Weights of a small mixture-of-experts language model, trained from scratch on English Wikipedia: 9 layers, 644M tokens.
Below are experts of layer 6 (counted from 0) of a mixture-of-experts language model. Rows are named router (the router's row for the expert), gate (a neuron's input weights, with its number), up (a neuron's input weights, with its number) and show model dimensions 192-255. Each number is 50 + 15 x the weight over its row's rms, rounded and kept within 0 to 99.
Before each expert's rows: a language model's description of what the expert responds to. This comes from a sample of Wikipedia text that the model never trained on.

# expert 37
Description: Determiners before nouns. Articles, possessives and quantifiers starting a noun phrase after a preposition or verb, such as the, a, his, their, one, some.
router:48 48 45 68 71 41 44 61 39 46 57 55 41 32 58 74 51 60 26 37 24 13 27 73 74 57 34 51 46 57 52 58 52 71 83 53 65 57 20 59 46 58 53 52 47 38 41 43 43 58 48 76 49 54 57 46 66 54 57 20 48 60 49 57
gate1:49 60 64 75 49 43 43 63 33 58 20 35 34 29 71 52 47 53 61 40 46 45 39 65 65 67 51 39 56 48 62 43 48 54 39 34 73 41 34 36 50 50 53 44 47 34 59 56 44 40 60 65 50 31 36 63 81 24 67 62 58 56 58 57
up1:57 52 56 45 53 60 51 60 39 55 38 31 64 52 45 45 49 56 44 42 46 56 42 83 60 64 66 55 70 52 57 51 58 51 70 31 49 30 41 45 34 51 73 79 50 52 33 53 48 43 32 36 59 24 42 60 63 26 39 50 53 28 54 45

# expert 28
Description: Prepositions. Prepositions starting a phrase after a verb or noun, such as of, in, for, from, at, during, often before the or a.
router:22 49 52 67 25 32 52 51 57 40 39 40 61 43 58 63 41 61 55 20 40 40 60 57 54 55 51 52 42 44 83 67 44 56 59 53 52 67 44 52 49 58 69 46 58 47 62 45 56 42 35 61 41 56 31 35 52 49 61 25 73 56 51 63
gate12:43 60 39 59 70 59 48 32 39 36 50 39 50 44 79 58 76 67 44 52 62 72 61 50 50 32 70 46 58 85 41 50 39 53 72 52 66 41 42 45 53 23 38 56 52 45 54 40 51 48 15 39 32 58 78 50 62 53 53 59 68 52 86 56
up12:37 58 76 53 68 33 31 50 39 50 64 76 58 40 61 75 41 58 48 64 39 47 26 87 49 60 41 74 50 67 52 48 61 60 10 21 50 82 31 88 63 60 95 37 49 50 42 49 73 48 70 55 30 27 47 58 37 63 65 37 61 48 49 84

# expert 20
Description: Word-start fragments. Opening pieces of longer split words, such as mem, anim, cl, Cent, Av, Art, plus apostrophes before possessive s, often in institution names.
router:33 54 60 50 61 19 14 50 75 02 17 68 71 58 59 49 04 61 36 64 42 31 50 49 52 17 52 48 55 30 44 59 47 39 57 25 49 51 57 75 48 54 47 37 67 68 31 42 68 71 61 48 66 61 78 29 81 45 80 42 20 37 56 50
gate1:38 70 32 79 75 66 37 40 55 31 40 79 45 75 52 60 84 42 66 36 41 42 51 49 26 23 40 24 56 31 57 24 28 55 76 32 46 28 56 53 32 42 18 44 54 49 30 39 71 55 40 56 50 59 42 52 42 58 61 44 31 37 20 61
up1:52 38 50 52 44 57 33 48 39 34 47 50 80 70 54 52 47 55 33 42 61 43 45 46 43 48 45 43 45 32 58 30 45 86 47 45 48 43 51 35 44 64 41 49 61 50 39 44 66 52 50 57 51 56 49 62 44 43 65 64 45 98 38 25

# expert 9
Description: Verbs and prepositions. Function words after a subject or verb in running prose: to, of, for, into, modals like would, could, may, and main verbs like began, sought, provides.
router:27 60 64 47 26 22 34 68 37 25 32 50 76 43 48 57 58 65 40 42 33 49 34 55 45 56 37 32 46 51 45 46 52 43 79 28 43 47 52 51 46 43 65 30 77 36 51 52 60 49 26 61 59 52 31 47 54 64 47 36 68 72 36 47
gate0:42 44 42 43 45 87 30 63 51 44 68 50 48 62 46 53 64 76 52 33 44 59 15 57 47 67 28 28 58 54 36 19 59 32 76 32 51 27 43 48 53 64 82 50 39 64 54 54 58 54 29 42 70 50 49 57 48 53 55 52 40 62 70 59
up0:51 58 55 58 06 48 46 35 61 47 25 42 48 40 59 32 65 67 72 45 27 57 45 54 72 36 61 41 46 54 66 55 68 42 23 71 57 43 62 49 23 48 42 50 56 50 50 43 72 52 61 58 39 73 51 61 48 42 43 19 47 53 35 57

# expert 15
Description: After personal names. Tokens right after a person's name, mostly opening parentheses or table pipes in sports or election tables, e.g. Hefner (1–3), plus surname endings like -ssen, Jr.
router:57 42 43 56 42 47 32 72 71 29 31 55 61 37 55 56 46 47 47 10 40 56 41 55 63 40 45 45 24 27 69 45 55 47 65 31 57 35 42 48 37 49 74 30 40 33 54 32 72 45 47 45 28 49 40 49 46 56 44 66 38 69 63 42
gate12:52 70 62 39 74 52 72 54 46 32 28 40 18 42 86 53 38 74 33 36 56 58 40 51 41 32 63 28 43 72 71 39 51 49 41 47 62 54 51 60 71 62 37 24 51 62 52 36 28 27 51 40 22 52 33 56 61 26 39 53 58 32 38 68
up12:59 48 34 51 85 34 41 33 60 38 77 45 62 63 72 38 54 48 32 46 34 39 69 53 60 37 45 36 62 74 53 49 71 74 42 59 53 52 39 71 45 79 64 36 62 56 69 51 70 37 50 70 55 23 16 46 53 61 66 54 36 27 32 58

# expert 36
Description: Line breaks and prefixes. Line breaks and pipes ending list or table rows, plus word-opening prefixes like co, re, sub, pre, ex, th.
router:24 40 79 71 49 59 49 41 45 21 78 76 36 30 51 49 41 60 24 50 48 60 34 81 92 43 56 60 57 16 86 73 28 61 63 79 49 47 29 42 34 53 52 46 39 50 60 42 32 56 51 39 39 44 25 51 51 50 72 72 38 39 52 63
gate1:17 68 62 31 48 55 59 44 62 55 51 57 37 38 39 49 44 57 56 48 51 49 59 37 68 79 53 45 54 33 44 50 48 57 45 67 40 46 02 56 35 44 39 74 33 40 74 63 43 44 46 69 44 64 50 42 59 64 34 51 52 59 22 49
up1:47 53 26 35 32 64 35 56 58 63 62 36 62 36 46 41 40 63 56 31 47 26 55 42 38 19 40 18 51 25 42 36 57 43 47 56 50 45 37 48 50 40 86 73 28 52 46 17 31 75 65 48 45 38 42 41 46 67 49 45 37 48 46 47

# expert 6
Description: Hyphens and name prefixes. Hyphens and en dashes inside compound names and ranges (Port-of-Spain, Under-19), and word-initial pieces such as un, inter, U, R.
router:45 43 76 67 34 49 37 67 57 39 34 82 33 30 54 82 54 82 60 44 24 48 54 38 71 40 30 68 42 50 59 53 59 45 42 44 54 35 48 31 30 76 39 43 53 53 75 46 63 37 60 33 58 63 63 56 35 50 81 46 54 68 54 27
gate0:40 47 67 51 35 48 33 75 60 23 71 92 58 32 83 61 73 72 57 46 60 62 55 57 47 54 52 43 38 59 60 74 35 44 61 65 57 36 60 29 33 68 60 63 65 35 66 52 34 23 44 33 58 52 55 46 47 40 65 58 60 37 49 07
up0:45 14 36 11 23 46 57 23 55 55 57 75 47 54 60 61 52 71 55 62 59 52 49 42 61 58 34 72 65 58 57 49 64 78 44 64 64 67 47 54 47 31 65 50 78 29 78 45 55 47 31 62 63 59 71 68 46 69 34 28 44 45 55 56

# expert 32
Description: Clause-linking words. Commas, periods and clause connectors such as which, where, when, as, but, however, including, marking clause or sentence boundaries in prose.
router:50 27 54 55 65 44 35 36 48 70 40 64 50 44 52 67 25 51 55 29 54 45 37 80 50 39 42 65 50 49 47 61 22 63 59 68 58 55 37 59 50 49 83 37 73 66 34 56 47 73 40 65 35 49 67 36 53 47 54 38 69 46 83 29
gate0:51 38 42 48 37 56 58 38 66 84 63 67 66 58 58 50 41 55 44 74 36 27 52 49 52 45 53 53 72 57 36 34 29 49 74 45 47 64 37 48 12 65 47 50 54 61 49 47 59 88 35 63 38 59 39 81 85 40 29 68 79 44 56 50
up0:44 61 51 48 58 70 43 80 45 78 69 62 57 62 60 63 49 50 37 55 36 52 66 54 60 39 24 52 50 47 49 68 34 63 41 82 52 67 64 47 32 71 40 41 73 46 59 36 24 72 40 44 49 33 20 58 70 49 37 60 34 54 30 36

# expert 34
Description: Word-start pieces after articles. First pieces of words split into subwords after a or an (be-auty, per-cussion, sw-ashbuckler), plus was, were, being, been.
router:22 54 51 55 67 47 48 52 41 26 50 44 59 60 50 35 52 57 46 17 48 12 61 55 44 42 25 69 32 56 43 68 61 63 34 45 49 28 44 33 41 64 58 44 41 78 65 30 44 71 47 52 42 59 47 44 59 75 59 62 58 60 72 52
gate1:60 77 45 65 57 37 71 38 37 43 50 76 45 70 38 45 65 53 68 27 63 14 45 46 55 33 52 55 52 62 52 42 29 77 36 54 68 50 64 44 40 66 59 61 25 39 31 43 53 45 67 44 32 65 45 66 67 85 56 21 57 52 36 56
up1:48 40 58 28 24 59 63 68 66 88 44 57 76 26 38 64 43 37 56 82 51 78 47 59 66 70 38 50 62 48 46 44 51 33 64 48 50 72 63 45 26 51 44 51 60 54 61 44 40 54 66 43 89 43 49 43 52 46 49 47 63 52 54 60

# expert 25
Description: Name-initial pieces. First word piece of a proper name, usually a person or place, after a comma, colon or title: Hel-mut, Dor-othea, Chi-wetel, Hart-lepool.
router:55 38 44 50 76 57 49 66 57 55 12 67 55 35 78 61 25 52 36 43 50 64 25 41 55 50 51 77 49 67 60 47 26 49 36 51 52 47 70 36 56 50 34 39 36 69 80 48 47 46 46 58 49 69 47 25 48 56 64 48 57 99 74 55
gate0:57 69 44 37 71 59 51 51 37 39 70 55 29 68 22 49 52 71 67 29 49 46 31 47 55 02 46 68 47 56 52 58 14 63 50 50 88 66 43 41 46 43 57 56 72 44 37 44 34 49 52 60 50 72 39 42 84 69 40 46 42 66 56 50
up0:65 47 20 68 44 66 67 36 56 26 52 43 61 69 71 40 51 57 47 71 42 32 28 31 36 56 53 82 51 30 40 48 46 58 68 71 28 52 71 30 53 13 40 58 45 06 58 68 44 44 59 47 11 53 30 49 64 49 62 51 38 35 32 19

# expert 14
Description: Table pipes and US places. Pipe separators between table cells, especially numeric sports and election tables, and US city and state names like Carolina, Boston, Detroit.
router:45 60 57 55 75 34 55 68 73 61 17 60 76 38 45 52 29 51 41 67 47 63 54 39 50 39 64 42 46 20 28 49 44 54 60 32 46 34 24 49 29 27 52 03 39 45 32 46 79 54 44 61 76 64 70 40 41 40 64 54 55 45 64 48
gate0:34 22 66 62 33 30 52 53 48 48 23 56 40 56 47 67 32 65 48 29 74 59 51 52 50 39 46 32 48 67 43 50 22 78 40 46 43 51 44 33 11 22 56 65 31 52 49 43 45 28 46 54 41 53 46 56 55 17 42 67 19 57 37 67
up0:36 66 44 57 35 53 83 41 54 56 37 48 51 66 60 49 36 34 46 35 73 47 70 42 40 35 51 64 29 48 39 28 71 34 44 52 54 37 47 64 57 63 56 62 51 38 55 18 44 61 68 50 66 53 34 65 52 53 48 68 53 63 18 48

# expert 39
Description: Conjunctions and clause starts. Conjunctions, pronouns and discourse words that begin clauses in prose, e.g. and, or, but, he, However, therefore, The.
router:54 59 63 41 48 51 38 47 31 50 75 51 73 47 47 56 38 26 64 48 55 55 33 42 41 43 44 34 66 65 44 65 44 39 95 41 55 35 24 83 43 46 38 51 54 49 59 28 60 65 58 88 56 83 56 51 48 48 50 71 53 56 59 54
gate1:56 18 47 39 70 46 56 39 59 67 61 39 34 48 58 29 29 47 33 49 38 45 37 64 48 41 38 60 64 55 33 80 54 52 37 33 33 50 66 55 16 54 52 51 46 53 59 45 64 30 38 39 31 51 69 43 47 55 75 57 58 38 63 26
up1:59 57 71 68 30 49 49 42 45 61 27 63 70 34 27 28 58 44 24 36 60 65 55 51 51 43 99 53 55 73 39 45 46 59 64 57 49 58 61 62 24 48 68 40 55 45 54 61 62 22 50 38 74 27 47 32 55 40 44 13 38 55 46 29

# expert 30
Description: Verbs and past participles. Auxiliary and main verbs in narrative prose (was, is, had, been) and participle endings such as -ted, -ed, -ing in passive clauses.
router:22 43 64 38 30 45 55 59 38 25 62 61 70 49 47 61 52 63 44 14 46 43 23 55 58 52 46 40 30 27 46 56 51 52 71 16 36 36 45 32 36 45 69 34 77 51 44 61 58 65 36 46 48 59 32 47 57 52 52 49 68 75 38 45
gate0:41 69 63 49 15 08 41 41 67 27 59 64 75 49 53 37 39 36 35 59 49 68 22 46 47 60 56 37 52 45 51 42 60 16 51 36 25 49 69 39 28 48 49 47 49 57 52 41 43 47 25 57 55 39 69 50 69 79 47 22 34 43 47 64
up0:47 45 24 55 62 36 48 28 54 59 40 41 43 75 64 51 51 41 53 57 43 62 38 50 21 60 44 43 49 53 37 51 67 46 48 56 45 44 36 42 39 40 41 21 51 37 54 41 46 74 49 31 46 29 64 54 36 48 90 48 59 65 60 27

# expert 8
Description: Header and field labels. Infobox field names and table column headers right after a dash or pipe, such as Language, Label, Total, Votes, Candidate, Genus, Coordinates.
router:21 47 65 32 38 53 56 56 44 10 82 54 59 35 45 29 64 56 38 65 18 73 24 50 56 42 49 32 48 64 67 53 61 57 55 56 53 55 54 59 50 58 38 63 49 46 23 37 54 40 39 46 39 86 32 47 51 62 66 55 56 66 43 34
gate0:31 49 39 50 32 61 55 43 58 48 58 19 59 14 48 54 44 58 78 77 57 73 47 48 75 52 75 54 19 64 67 43 52 58 31 56 36 44 52 18 62 68 61 54 45 72 36 61 34 46 39 74 51 62 56 30 55 57 57 48 43 79 47 29
up0:29 77 72 32 32 46 58 46 45 55 69 90 63 49 75 25 47 37 58 37 43 80 62 61 68 39 60 43 63 32 36 65 68 67 64 53 37 73 48 16 39 60 33 56 72 62 39 63 42 33 42 51 51 77 34 16 49 49 51 64 41 76 73 56

# expert 23
Description: Dates and prepositions. Month names and prepositions or articles that lead into dates and places, e.g. on August 8, as of November, until 2006, in the.
router:37 36 33 75 45 61 42 91 64 22 32 44 65 23 75 65 36 80 57 62 56 11 73 68 52 48 50 43 38 46 44 62 50 64 69 39 49 75 31 53 50 82 40 67 60 39 41 45 66 48 56 53 52 67 44 37 65 40 51 50 61 74 50 51
gate0:23 44 45 52 54 80 26 60 36 44 58 38 64 69 34 43 42 47 21 48 65 42 50 76 66 48 40 68 22 79 41 53 55 32 56 33 56 65 18 79 37 54 51 59 56 86 33 60 69 40 39 47 47 36 75 44 61 70 47 38 16 62 59 76
up0:47 70 46 51 25 64 45 55 45 29 64 55 61 46 42 82 54 58 61 31 64 51 36 56 59 45 25 62 60 43 49 54 49 41 48 39 67 56 62 62 36 57 57 37 58 46 41 42 68 59 76 34 62 42 40 73 92 69 50 51 90 58 55 37